config.toml
experts_per_token = 4
d_shared_expert = 0
router_score = "softmax"
normalize_top_k = false
balance_loss = 0.00477
norm_place = "pre"
attn_scale = 0.125
tie_word_embeddings = true
init_std_up = 0.0637
beta1 = 0.95
warmup_steps = 200
final_lr_fraction = 0.0
dataset = "wikipedia_en"
Below are experts of layer 7 (counted from 0) of a mixture-of-experts language model. Rows are named router (the router's row for the expert) and show model dimensions 0-159. Each number is 128 + 32 x the weight over its row's rms, rounded and kept within 0 to 255. Numbers have three digits each.
After each expert's rows: a language model's description of what the expert responds to. This comes from a sample of Wikipedia text that the model never trained on.

# expert 0
router:111137066142170088083136156105120191094126148090106177155115109178100134167141212120076184139201111130116163081099141135121144079107124074109127169109152088149177099077091161112084129107150124128126115146082147134119155135215137173117125133192083057133100124172130129150171070137075164128138176146195174098163088117059101096140156113166110143100101124121118128159122174105114140104131114169126109102111151139145082166107096129150111119110180154126144104114127139061072159131109154
What it handles: Word-initial consonant pieces

# expert 47
router:075103104171120108116130156090116149123173154101106159113136093153136093142162133191089131153102098126136199104135078178133115080081170114146129151192145140154156094113099093141084209091131127192060127102129092124097166144185110163131112168131104112143136112176062211156139102158132135072155160138162164088192102136107128110095162139119121107061121104174181080150092140129107146116150082146164130112096147151147110135097116084136127147109169127070112122160101158086046159102116143
What it handles: Place name endings

# expert 40
router:126132133196142102109179184131071158120166132102084150142089076157128124180122199123103139134116110156138156099129110181131125126096171132127105126155130044120180119090138144125109148079126107167101100149100086161072129138169064165110093139143113111109109126160112152127188070176105111098196157112178126084193098114112074085130184140135084141066092101159160074176115163116094132119137085111089153121097170158151085151110092106166092182120174104086144132122086156130127168149118150
What it handles: Sentence-ending punctuation

# expert 36
router:108117073169152079146146121121139186099182162137099155170117097187060100197171176117045136156121092142141177133087087180085199100119136084125108134156131058123114076108117152097109166069099113171104085159118100107095134165155128148121102139177082138133130153163108134113173118118126154090171148136153166115130125118073073101095131104131106131114138095157137095195091161130115153102158101157130169144090103135117107134092101135169092134083150089083092109086162120098097160080101175
What it handles: Romance-language names

# expert 23
router:076054095168153074077160113117087142106142134127095182171062085122102078191149172132065133131158110160146145099105105135105141104060159120129083138159114088150183106121100180115091168110112166134092073142087106132111164129186111154123096127141109087134123134164090137129170119119084126119157112159195194122130108102097089088068158120155131130122109100167168088136105152135151109138192110178131174110132146101138132182119085143170050119076166080124083116148135126099084132126121129
What it handles: East Asian name starts

# expert 43
router:087070101166110130135146134157143157125165117145077153136077086163086134144160148166089161153142100127157130113096122149078140119089136117133127137152154091120160124120107147152161143074127127151107066138109082131083146193203062134130112144108096109094124156130098161128161114178077120129178127174151191098180120125110088113074159142142055099099124144113173080156107156143125096134111123111093142158109160143154067119104069131141069149092153128103160168150130199085029167123085191
What it handles: Numeric table cells

# expert 8
router:101098130136154152124172134095114119066134186115090124139116092164130069159163162164127146162164086161134143084123098153147168130100166123121065145123100130118128108093119114111103124149146146125073116111085095105096163173161086127112097120209072057100083195141148134177123087148121174082106172118175171110136067134137075109070131106155078140101158083132165089104101163139082148111154115200147093102155107131127097131045128127130134205124160107077119141148120136100099145159075163
What it handles: Infobox field names

# expert 4
router:122064104155129083081153158126120166147159167119130135129123077155089095142140108159074133107171128149156153146112108212046126124087186098133105131144142108125161125120095114115113187100131103157081103093117065137127146165178160184136089152167123100175110215130106164117145098156111149128162140095188143090177073109109110107093161165152117122091121089173138052159060136153112097107170109167115176102085140121140104159114108163137126135110160132105153123150105143065042132166136149
What it handles: Surname word pieces

# expert 24
router:099097099186114130115159169164121118066145104145110165129111099142097147130150160182085146154127058134173184133116122184121156136056184138149121132130122134142155138117100160145162154051106104167063127146112117130071145144176070196103110118115129082099110121154111172127143088163142127121189177169136179087187096142083131123089130065150113080089104157138178081168122102140124086143139169143106169208101146114155081108087104113143109127100170108118161151138114134079072164147121142
What it handles: Table cells and line ends

# expert 6
router:093137093191136088110175147130124187096174160115110189163093085179136114129200168136096140144114111117181144124081099147115157083119130122140084127180128085103151085112088094102139148106112106135078121165088088088082185157114118128110106122155101095159088114125098130169187101155116126142129184142139172134174099116128103125101188136130093199082110127130138068169110155116112135153185119137074145152118154142207096128089110108126133175117195135109180138190085142091067134142082136
What it handles: Sentence subject pronouns

# expert 39
router:113074066154134109094189125106078145101154164154102151115058089154085072157196191133110118161190063172131129088109099158091157109106171092144094175128136105094131102085083136153141184097154164174102099136064105101082120149144137157130102157171103132107145151164114137164137110136099137146157167154125151125165103100086102099143126135122123194073141120172179070137081139182095127115142118158097149094108185144168108114103118128169140165089143090097137140103104186129123138149064159
What it handles: Personal relationship context

# expert 45
router:082121069120139102115196155120103145084193150112116171095102078175077096186177143131091131134134076190143146093101086128126134110098130126102054179176139137106136116082123160149116117123163145153121089147092135119086175197119104123157124151182109106119092151155102182157116113140108115126143154111126137082201115102131107101112160117151093146130141112150184078151107155159062123099136065157084166122125155179181054132074104147172061148143130093085136162162126154097118140138092133
What it handles: Locative and partitive prepositions

# expert 58
router:118094077152143074110203162103120096089136148106117173174085089156105120143140187152079125164153102178223174140094115158092178070102161094141095144194147097096127125083083134134156181078128101143056108117111088094103179151150137172104127154127112108123118156124124100163136121157098137101156179140115134142146116071074106101117151130143105153104065141186171113149089110100129128100117099159116129156109172171190116118125081150164123152117167136126122148164114150109071136155052149
What it handles: Groups of people

# expert 41
router:078119108197150110112125156112134140124146171089064176138093109157093095149149213147093119166165068151143167111107103138095147071115163107112142149122168082086173093063088088083152142092146105197078083179105144115105139158146108142090113131153129100145108134139095119106175095112077102105181125116224142132163103098133110102114136149168111150101104128161136107163097191173099104108145100125134130134103158188132117120111112121189086205081165114084128172103123126095101137106112152
What it handles: Space before next word

# expert 52
router:098083134174119101152156174144109091083149094137104170129123122167107122147187181183065165173104057129133149125092116156129142116073174100143093134166107115133149093121108130114123165084111109156064110173126073152078169148186067168107090152109114097149117093143124186116123071174126165113164164170117151088155081117103100133105182112116114124105099148128187123150110160112115104171132119110124163183105206157147055105098107179162112134090151144083149156144090132086078143159107147
What it handles: Cyrillic and Slavic name pieces

# expert 5
router:117089081136122085091191166111129157100168108098086131167120071194122099129168151146117105202116114126147163107126074153131150086092144114110102130155142109121167115099102104160130180078135062175095122146106066127067201171161145133124143131127099101144097143148090129140149092172125140081207195103138202130161130089084100116104183100139132145088086129143129125124120141091128114166161112150136152128086150147142125115100112137183115176131139133068103147193072171090086143170078140
What it handles: Country and state names

# expert 7
router:114114088147101072107145157109129186151180084142142138092114115113099067181145158140061123093152103144152177133094118120074142113116172116120078135155137072156116123094118103115141182086103103166080117137110077119132119131194126134090106151100063106154108188171072175117151114162079145091140146117163137103141074116101105096166164103178080117116107097153140104146073153164103119088186070159095172141065138180136073122122105109166114127088169114090131115185111132078083150118155167
What it handles: Foreign surname fragments

# expert 2
router:105133119190122062097169154134099142106149145100083122120085068133126095175124123119100135161115104181176145133099102193121153103104136098147121135161094046086151122059087114106139120086116152151116106165117054161118160136190075144136108111138079102124148143156083151156164103174131121094173153127212132100192119095096113126122171133142103126100122070164154110176116189123086090144135105106084104148109182188180117157106092103169084137105146126124157139138125155100117200130104174
What it handles: Line breaks after headings

# expert 42
router:066096102145152097138199125098108132110168135108120169107092096195112069172204162132093136128148110141145140130094059110121195117125133104111084151157126097125169129066069135118135162113117174135118108151082066123090154164116114138108081142158118130115072163134109171156167097158105159075166161163143135138184101126094078109117132119148105108108104091159172077207088131150099099113162126156105128079097122165168115135063069140138072109121154128069120162125099190110119145135095152
What it handles: Auxiliaries, modals, infinitive to

# expert 44
router:093091105158124145150161171090125141103134195108096160116101103163110118162121192113064160133164095131134121099129106143122169097147125106103104145149114097085199077117105108116101139092167107122085140158121147126113162168131143142140076147205110085119160132144134190114133087188114145090112192112174148121164090122107132106075217124169125141100081104150144139174082163137103144137133080184109137105086171104144077178041153119146076114084152113105113141100086162073096124099135177
What it handles: Inner pieces of verbs

# expert 11
router:116133125148132066128140130108135175117157158084088128128112045133100133165132168167075139161135058165140156085083124159113160057118132095147107182154117085112119101116133123111139149056143103129107094120087126143073128141160091157149125103143111088150063150121111131127111081160122140112190161160161141113175080081092068129094138122142117119091103129145176132156090194140102103111156116183099102136146156123167118179095084104169092151108154113100149134146092197038078179166078133
What it handles: Leading digits of numbers

# expert 37
router:077137086158152097122145150106101186077122164104094135161127105171085125184155194106067186150158106160127139098106115145103189066108157142121110125146139041132167086099068166117143132069178125153108072116056148143103143128150129143141112123210071107114106100164131079107104087161100129109135165142142175120150080113066089116137183120134117114116120118189133134144145144156114183141129092169139171140125134129129094152101096129123110125113171105112093115123118160064066161077088157
What it handles: Word-initial syllables

# expert 56
router:051101121155141087055144126083133143110142121138096165170108082161068123161176195166100196120162080159139141111130127150095144129107157085107077166164136045146120079095103148103102165076182130141081079090077113084139154147181116146088125159200092081096103162157102132135156113160123150081161162146186135115129136095104095122064138102151161152120108109122145072201101152124117143123164137169127132110125111118144130158129114152154113161084136111089150084108126141097082162104094148
What it handles: First-name beginnings

# expert 16
router:101129127168131137099123197121141139081133124117084135097097123154085105170165142126106151129150091172134186091092149184132147120109156142071088150153117094085181133117085153095098114098150119154095119190074083141074160161151114170105118143160122098169096120095094115162130113175082132081190165137197160125147091080140105120132151139155112127061105095121137089176134204131105127101158115110132156157137128147187110147072091148179060174137197140076114176113107166069120147100102125
What it handles: Opening brackets and quotes

# expert 14
router:105122087174124097075142179102129150092220127118121153110108116176080099154191136150116149180153091186130165048120072168101124118071131141114079146127149133102162113111108175110147134122120090165079079128087104123076160129101141155137123158155090130158126113165140193161150118204151189102165168128146158077133097125071104119092120165168128126116107091141139058142097143128100156112126086128096145088140166156139091140108122134153075124114163100102112164176119193105120191112136180
What it handles: Dates and months

# expert 38
router:120084116108100084108181146124117162123149179108099139142097115128108122146156128109166112196161123140119142106107089124122143109133146111165107123155144080133150094077124109118115187097125073181060121127111043134085161136161104135130124194133139105169083102160064162107145111154107137135142112122163137059177159088061087127097220129134074119106095120158140083130093115164102156132137072131122144144058157123141111132050113112181119164060132113115065110147102153115086143126127210
What it handles: Word-ending name pieces

# expert 30
router:131080048150160115098178154104126165083182148114107154168048102165084100128179175124099162145197109196162117095093124147086141081120128097126083179167094115077140096088083128113142166096126141157095118151071072111072179144097160171161146148139093134154083145138133134152164101134116173116143163112114160132131081105069110087114137152151124166075132099133157129126112121192096105109131117156115128132106162121178099111061109164174112160111160135124108157087099177128093145155080150
What it handles: Quantifiers and adjectives

# expert 50
router:105085106193129119134155153156131102086164118131095167150116113145096125124174165181067155157128054136154176143085108179128154129071169156162109104147115141143146133119116141151163172055084102165067108137123093125067131127181064171101089117132131064102124118140084169108154106161144124122183163177138165114161097137075139095082156076149099092101123177133183085158107112124106091168147149147109158194098148127134067102091100137144120132097154125102162164140103152085060157148122147
What it handles: Word-final pieces and surnames

# expert 25
router:112116086167139099074138144110108179128194167118106144137091101161077108152180142157114132197088099157181174067097095177119145085093151121140120184124145102127156106086081157145113143125131149165128103104082094134106127138148153129116077154165121125118100171147080169142153084138085118087156175133139160094157107079111129123093123133152109151100098090156164120152052166151090167076166065123131194084107163155093050127076090127162123160117135077088143142100106183090134149131130172
What it handles: Connectors inside titles

# expert 28
router:085110117173168102107142143109136138141174206133056143140092125169090076159146172154100144174117077141143173096083113137082126089126197122120134184117140056117149078120104094103104159085164123167080094113122124137108136139163119165111137131143117105159120142114076114138147126140105094085189133146228159128134089104136107094090175139168114122068090113170148080157105186146121080135171108124128135104127158187179127127099085136170105208091153120108146151116108147117080165123083151
What it handles: Space tokens

# expert 59
router:114086101157128107122148159120111119083147146136068154144113100132099118156191133190083139157154081148135129096112129144126135149121172096130082124170122104154137081116118134128114122093140092127069149138102079086065147130207136116135120159104099091133115116139111136156147092164080166110180153149180162113150104095091118118087133139104125152093109103131190072146096198098047106126141115114100166140110202127146118136045111142185119116091179158113132183189109151055051181162126142
What it handles: Trailing digits, Cyrillic letters

# expert 57
router:104097088142128133128154176078112114116163151107121172136130086129132058120126190139122145185173071170163179103120058146128154093137189124093114149210147112110174094112096130146146161091129103162090114170112107146091169199135090163130103129133096136187125155114105178165144090170113108131143180149139148064200114137106087086103203166118132134073114131153172097141117129153124130131114079181112133152136124173162103123104113119148090122097180137106111160178112176097060150112088146
What it handles: Nature, weather and resources

# expert 55
router:063129089202158101089141166115109162088107146062069168132088101143077130156120173117079178118164141169132160131080151141122167060106139131121124176126134077121153128051110119126139154101156156130150133182062119133127173167141094172095126134164042091126085158148133131114176097137112181111162147120187132116155069137109092093127134126188096113105120138172126105186118160150128185080146106183119149102115113172137082112084091105147120158098154118129096129118111135091088145073101133
What it handles: Word-initial prefixes

# expert 31
router:099117092152158112108207150100107131122190122101077118102101089192074101159174160114098142166171113169151163116082080139086154099135128126103087144167144112110177127090091147104162166127129140128142094175048056121104168147137125136131090135153098129144051156129101169166151100144109167121153140108129136129151105113097092093110171137161090147116123094120191110164113132160055120114160111127124134080125100139170056125093107132154057172099165111121155188107105177108116159142088197
What it handles: Descriptive connectors and intensifiers

# expert 34
router:097128064129171103109136154083121141134135149116133168168092089135112114159124156161096143166159096188148161115136080160129129101126161090108088123192139100053147107119096152162140184039147080167113130192065117158060172171167129165105102173124055113134123134171143161154143117150122205134147133121176118109179105133110110118125153167136055153102152109165186124112119185183117139146110132169117126148143115141180070133075124136144124145094149158124115169122126130081068149121106173
What it handles: Measurement unit words

# expert 21
router:078102074119108087102183187137112155112163154068091168085075055148077054190190136128105121163134088169137157089130095119102142110103125137115100205120122134083119129085139172102111125137142140131123100100108108128106140188159098121104130145134123131095122177118104146152116093140078121113168155101154138075157135084111093080108148106137085154117156097164199077168091141133049144098152086159084150128127155168139095108088080126157075173118122070110110153128117163102136133114072148
What it handles: Prepositions after verbs

# expert 12
router:095091119155147101066160118084122170072179134127121131162134076136074122172178173182107147172118100131166123108087096151116154136108181142158080158181091065143118130125091135141120163068156076157082079099107106130062155160183132142123099142114102098130116119150080177115162086175137144095151148125142181069150125098095113094057161101149130164114074109154163065181115128124094138114159128135115164163101183130115093153092106138192129185137143138106135092148111141101080136176108144
What it handles: Personal first names

# expert 15
router:099151091164141107061198215144121133129166138121083140121108121146114111160156158122124157146128109166173179129107110145090124116112151145091060144153148081141179128143076136112114131121182120189084103142082075135071149154110121128138115140167113112126079096103107176172158098189106101107181160170141154101161093082130100097135189162120115152071102089116153111178127148132094151096176104132080145104099144162181094147082099109185052195084180089134139134137116141105124150129117159
What it handles: Commas and clause connectors

# expert 1
router:114091064180140126072148162128119154092145142084063156183115090115074100169165132162105179134120104150145164090105085133156147085082116078105150129149149105141126087098133096089162135105130142158115121127083117087112169155145112137154094138090098105139116171151087114140193074126092162120203170122228139096178145114107116116081116107118094128108086119176164097131075122113082148102138068128156127148071150113164096155112098078174081169077127105132097149128093135070098169129094152
What it handles: Sports and organization acronyms

# expert 53
router:092084111184113105107156156132108193068116179075092136120100114116090092152150150125075137146150071193141158098142165132111159094073151124122126198127113075076121103062118129134147119097177118126135117172087122120099193169098091149130131136118034091154106090148137124106144113159118148133178163091179139124122100118104100109112149128159081124095134159199132107173075150148093140107131089187095185128120161170127107119089120110132099184097157112131086140086117137103106155060099182
What it handles: Word-initial prefixes

# expert 33
router:067127072164125077107201192126090142088124162089089147106096106103118124145119174155110132135164117159136181111113125146102182098111106106109102164122111116122165105097109158148107136107160173136147121134113114145102150173129104151106112127202078096147116170120089116098127071169131187118181157096188145120144094133102089115098174129201148149079138146184097137146091154152097145087171064184055152085106139143109032163078117112160098134089170133107102131142136155109087125098106148
What it handles: Mid-word consonant fragments

# expert 54
router:080096115118201134106157154116101188131159172115125161193089107149113121123128147164088140107180122144163163094096073150124129083135137108131097182146115097107145115111156111110109179124105137161109103115138127152133144186154131153148125123122073145138148185170075195151140097154075165087164160116210155091139084172136130081115182096148132134117101072145139098181070119157122118125156100189136148086114105127125113167093118095153134131078160142071122136178075196075062132133137188
What it handles: Mid-word consonant pieces

# expert 60
router:082091043116173092123221162119100124113144135077121180126089120173119086135170156142116136166126115163174146110098094117122161114129127105099094135140106090110151132096082145098100164120129092142099106159049089113099152139107147131119113136130102107172048144123100158202193082147103182133166129149129137134173104114071115083105150128136065138120106099144165083165116141129080125120174103136085113091137113114158099115085089089157075140080152153112135168145105199105098172133115198
What it handles: Adverbs and passive verbs

# expert 35
router:058123126166142105077176173117098149088109093144099153154114118159091143174154137128113193114113083193151146125107086138123121073108146106115096123200167112139151120107131154114136139097128113160128135148074085137098225151136128175140123146156106100155093149130117108134168104138106159071180176132219156090139122075102091102080156110166094155147129080178163091157108135137142135125144110163178118155106096107180114173100130119164065150095118095108105162162107151071042131112092122
What it handles: Acronym and formula capitals

# expert 51
router:138081129107133088094169144132111152116163182099122128146146117202125091160155121108079117158178138134155148112126073136110110089098209112119083132144122109159141102087082097125113197076095086160077124086153063140115148171158129109152095131152106133167122132189073145132172126132094120091150161105151173052125107127098116096119152085150128134093084052130165123168098155150129104132124118182095129154097137138109104148119096081171096117085179134070160128169115168022111128120102166
What it handles: Proper name continuations

# expert 13
router:067087070153133087127193124120114141125159177097129164118099094149112101151205185112105129180156064162160146120124062141141149128125141119112132156137123096096133096091093152095121160106161133143092122153117081124136186164135071161103103149183113127111136173126120173122157107165083114115127166137145139097202092108102104116120176150141129122084141095113164092165045182172089116127146107177065129106137157165185082095084115120178076116091185126109130149148096165101083120161083110
What it handles: Common action verbs

# expert 62
router:131115083135133108124166156095131121106178155141095167138102087168073117156126153164102145153128101191119139107111125152110125091145140140127086120177142067125146128107124158162157166061144123171107083150132108116064156140147078146092118178152048112068086151141129141141147070168099177101206170147208156082158118143102093114125188160138088155109124077139184102142090197113087124134139133130083149156115124169130068115103082140138092145117152146082132152093101177090085161154077150
What it handles: Signs in number cells

# expert 48
router:095068124134166136126206178104120123087151165069139163122143105113119093153126149125102103151199094154145116079126086139129136073126136129132099121155116093131153139099100142128118158076126075157072163128109092147106167194146145142140093162181118146156116124134090176126149098118124137123136132085131153106184152098104097114077183151147111143094081099177141098159067146155102124128149093186081128151071201185143080102046115146170108161048167114142090110175104135093131158140084155
What it handles: Abstract-noun suffix endings

# expert 18
router:140075072141100086096147126118101184125192198127099136098128106123097103187173125139076132154162122136120171132142083168105152128116154111150127152166118083129176077107087114119131145063162086127068123122107088138114141168150139129109091123168079092174134135129079104110100114143104144148128138087162143099130110093094101114105183092138124144118113127160180103217069131193103145140183076139106196137061141121141092152095107133156103147073143125097055102117121165062138161149119181
What it handles: Foreign-name inner syllables

# expert 3
router:062148107141136073126148114138082152069137112121098153143132089196088121194154157115054132189117075140140179104134098123113182060104126143127119134170159093102143109085120172107141180092149150137108073126068132188096174147125126165110060115198083082160087120129095120144156086116096143089129136104160149077142117125090058117080195127142119082107127104142169075176105119167119161151130112138165123134134127099117112145093105139119102129115149075111100142112117125056072134108112164
What it handles: Capitalized word openings

# expert 20
router:101111119180135126078140194128117092094130166134103179107103097143106100144160134132119170165151113141147142127098119145123138132097136093126042146185123087114145138118138150120165176092158123162073123184116111149062148136146100128142107110139120119129122143106106178131128095137113129110158166106213158055138146101123107132117150147075069154108111137127182069204095139127092135161154120170138170198116127177150076123073047098165121171098165144130140196111124110085052170128077151
What it handles: Table and pronunciation symbols

# expert 63
router:082095105143121069075138136137111161119127160102134147128092112141063119161189179151114121131177107158120137085100158196063175119092178092121025136159116067135120090115126169118107161085129123140059101121123063136128132168190128142103113156148095101127105167123080141120130142154088160132170131103178146112124125096101124107059165095164130136137110109179113090205120116146114130113165106136134182142113148133141114157096100148181113175059127115086149096151077149100098180138123184
What it handles: Slavic and European names

# expert 22
router:117102087144144100105191125139109137114169156102105167126077107179121101172242159162101176119149102144134123107109058147110150133107130147098091124132127098102137076081092113098092140114109160132112140169068092093122135157130117140121074158171112132134119167117107134168179101167120161121135168124149159122152095106085093116130120107140106177083114122156168069155082146167095122128183127181143140089106169156213064119076109135156111184122184125091167184126112189111079162097101145
What it handles: Biographical verbs and pronouns

# expert 29
router:054100111161130057080147193088147137091179128108126175161124102130078100151163159180112152157143090146173183088144082142105133097072153121131062162158146127134147099125096160145125173096158130166086120149110120109080240155132097155130155152129081119165110168174118157128167075205149132088194169143149171088134115136123121130115124126124135108054144116149138100168124145122154120137119106162138160142101150165110133120079103146145103145144155091089091143175130138124081199137087128
What it handles: Compass words in places

# expert 49
router:116123101189130111134160184059140158106120165123083196169099102149099122126162148152100132126155095166165148093127138124123148078121183122149075135173097098144143123080090123117110133076132120130108142153123113082101186177169110176101111126128090123144102145157112134186189086183111174145144198100126170123176145094127096099127192153098144160082085129168176100150069134127110084130128130169086157151103175166166124137106114128158094129128176125087073104168071150082050161139100130
What it handles: Role and occupation nouns

# expert 46
router:065125092158189111095117157099070184126119117099091202166116132149078092169124135104069178158120117167148163123106108141120136077115123074110101125194156115099177112131102180135111139080149091136135104133077096149066162155138130170154075124136086092129134108190102110144132065166096168120162146147197155108154116125117081091082177142162095139088125095120138079136121166133095119126144103160129094148154109169171078156136116162120108145074168129136116150127098157053052132131095112
What it handles: Unit prefixes after numbers

# expert 27
router:094127063159105061091173186127124150108172188100086177171088090148126110154193128157121167111151092179166171122117119123089133129115130119129100189131105098082100094068129173131099140102124135135083141120138085115119146162146085160097143156140087119113091198134107149164205076171099197128137146126128183147147114115094092117111128109126110150109136106139192120155091118138090086116170108163106157088116187193174085095089104146172095188133153107144090094136096133110088148104123139
What it handles: Role and position words

# expert 32
router:104095095151103090108197148153090125095147110103090168124111084134128125166193173172083149147123067186177159092085086156101141118104142137148071135163144124132172061099105109125131152083126090182087124146120108106065157146160119123143091151130120105156132139142093136152139079179083163095179155121167172084168121124092110112081157115125098137095103109135146072149088172116050105148135108123073137146092176152173098141067125081155101131084156142099123165152114172083086185159115138
What it handles: Final year digits

# expert 26
router:087071097156112100140175137137143156099149189109079117137135104153111095154125178141103146153140108155127133094137110171122112114134107129133118175176105090073133106120114138117080202093156077126048136155147076138086161196147151159138146166147100121183178149136106157109135097167083165092123160108138148110161113127125127108103175109163093118109082077173153144172088163128090116118164117154127193119078150111117103132069109149152122114076134100077106145130045165050128122086124218
What it handles: Romance-like name pieces

# expert 19
router:070087122152126080135152132099151112109158171104113190133080120180096124129160197148090141166168073167156150096135077137117127107099146142106113196160171121092157099087100169096098180105136115123124140159139112132135180147123096184140110138187046115127148170126119166161156107162113115124119209109149173131178080131129106121095167134153129091072145117146140106190075173151138119173126142188087140130134171178164123130093093121158105131089177130078101135150116141098037146148099121
What it handles: Verb stems before suffixes

# expert 10
router:060092106176157054076166153120126136098136152140117172165136120135122114145193140202094149139145101155170187097106072173153132076087165104119118133157172116116141064096078130140117183059156131169076144122115115101102154159165095188113086173132101104159101098110080145173185101162136139098183152085169163131125088072102117124118158125118129119060083100155156119137114115144139124149111127139155143126115172094152106128112098114137090143145187103102123131160104150089049150074110145
What it handles: Education institution names

# expert 9
router:106115121206128116114152189082142128102145181098116176149114123159121093130162220147093143164191088190182177092116097140144127089111163127126126140195142112128130106080077136140161153094121093127100132160115113109111189186141099140127112123149073120126131141142124132167169067172124134126133171100124168102178105103106124107102191176107121086069102135179164107177098147142109113176124099170090126144119162170156124124105093116182109129083194127102090109148105148094042146153103130
What it handles: Abstract and creative nouns

# expert 61
router:043125067137104057106163194137153112121115142126137149111136104124122079145138143145113113155124140151127184140102106172093144118068134073108105136134131130160157128121078114151127172085120100174102124149124076163131160180169113139134130174136121123157113137133063104114154097183095152121192159100154154139161112136097095129135200092167131123106102105163125124128091151153074118090171041175075145139122131158123054159079085113199100138085191127098144108201090151104072141127130132
What it handles: Mid-word and plural s

# expert 17
router:119106102171148068087163166132122139136189175123060138119137102160083099166182144186117143179098106138160192092130093134076152107083190136143112126139145090139166078128074128115120146105133113170112128113092085134074128132146152157117101161136121095162100126099077157169156095177094136096177142154175177119164065099123132079123157149124123111076092079130155098144095165122055123102161088119108131125109158165183095156098090117157081173107167079094110159108103156118121188107140179
What it handles: Separators after place names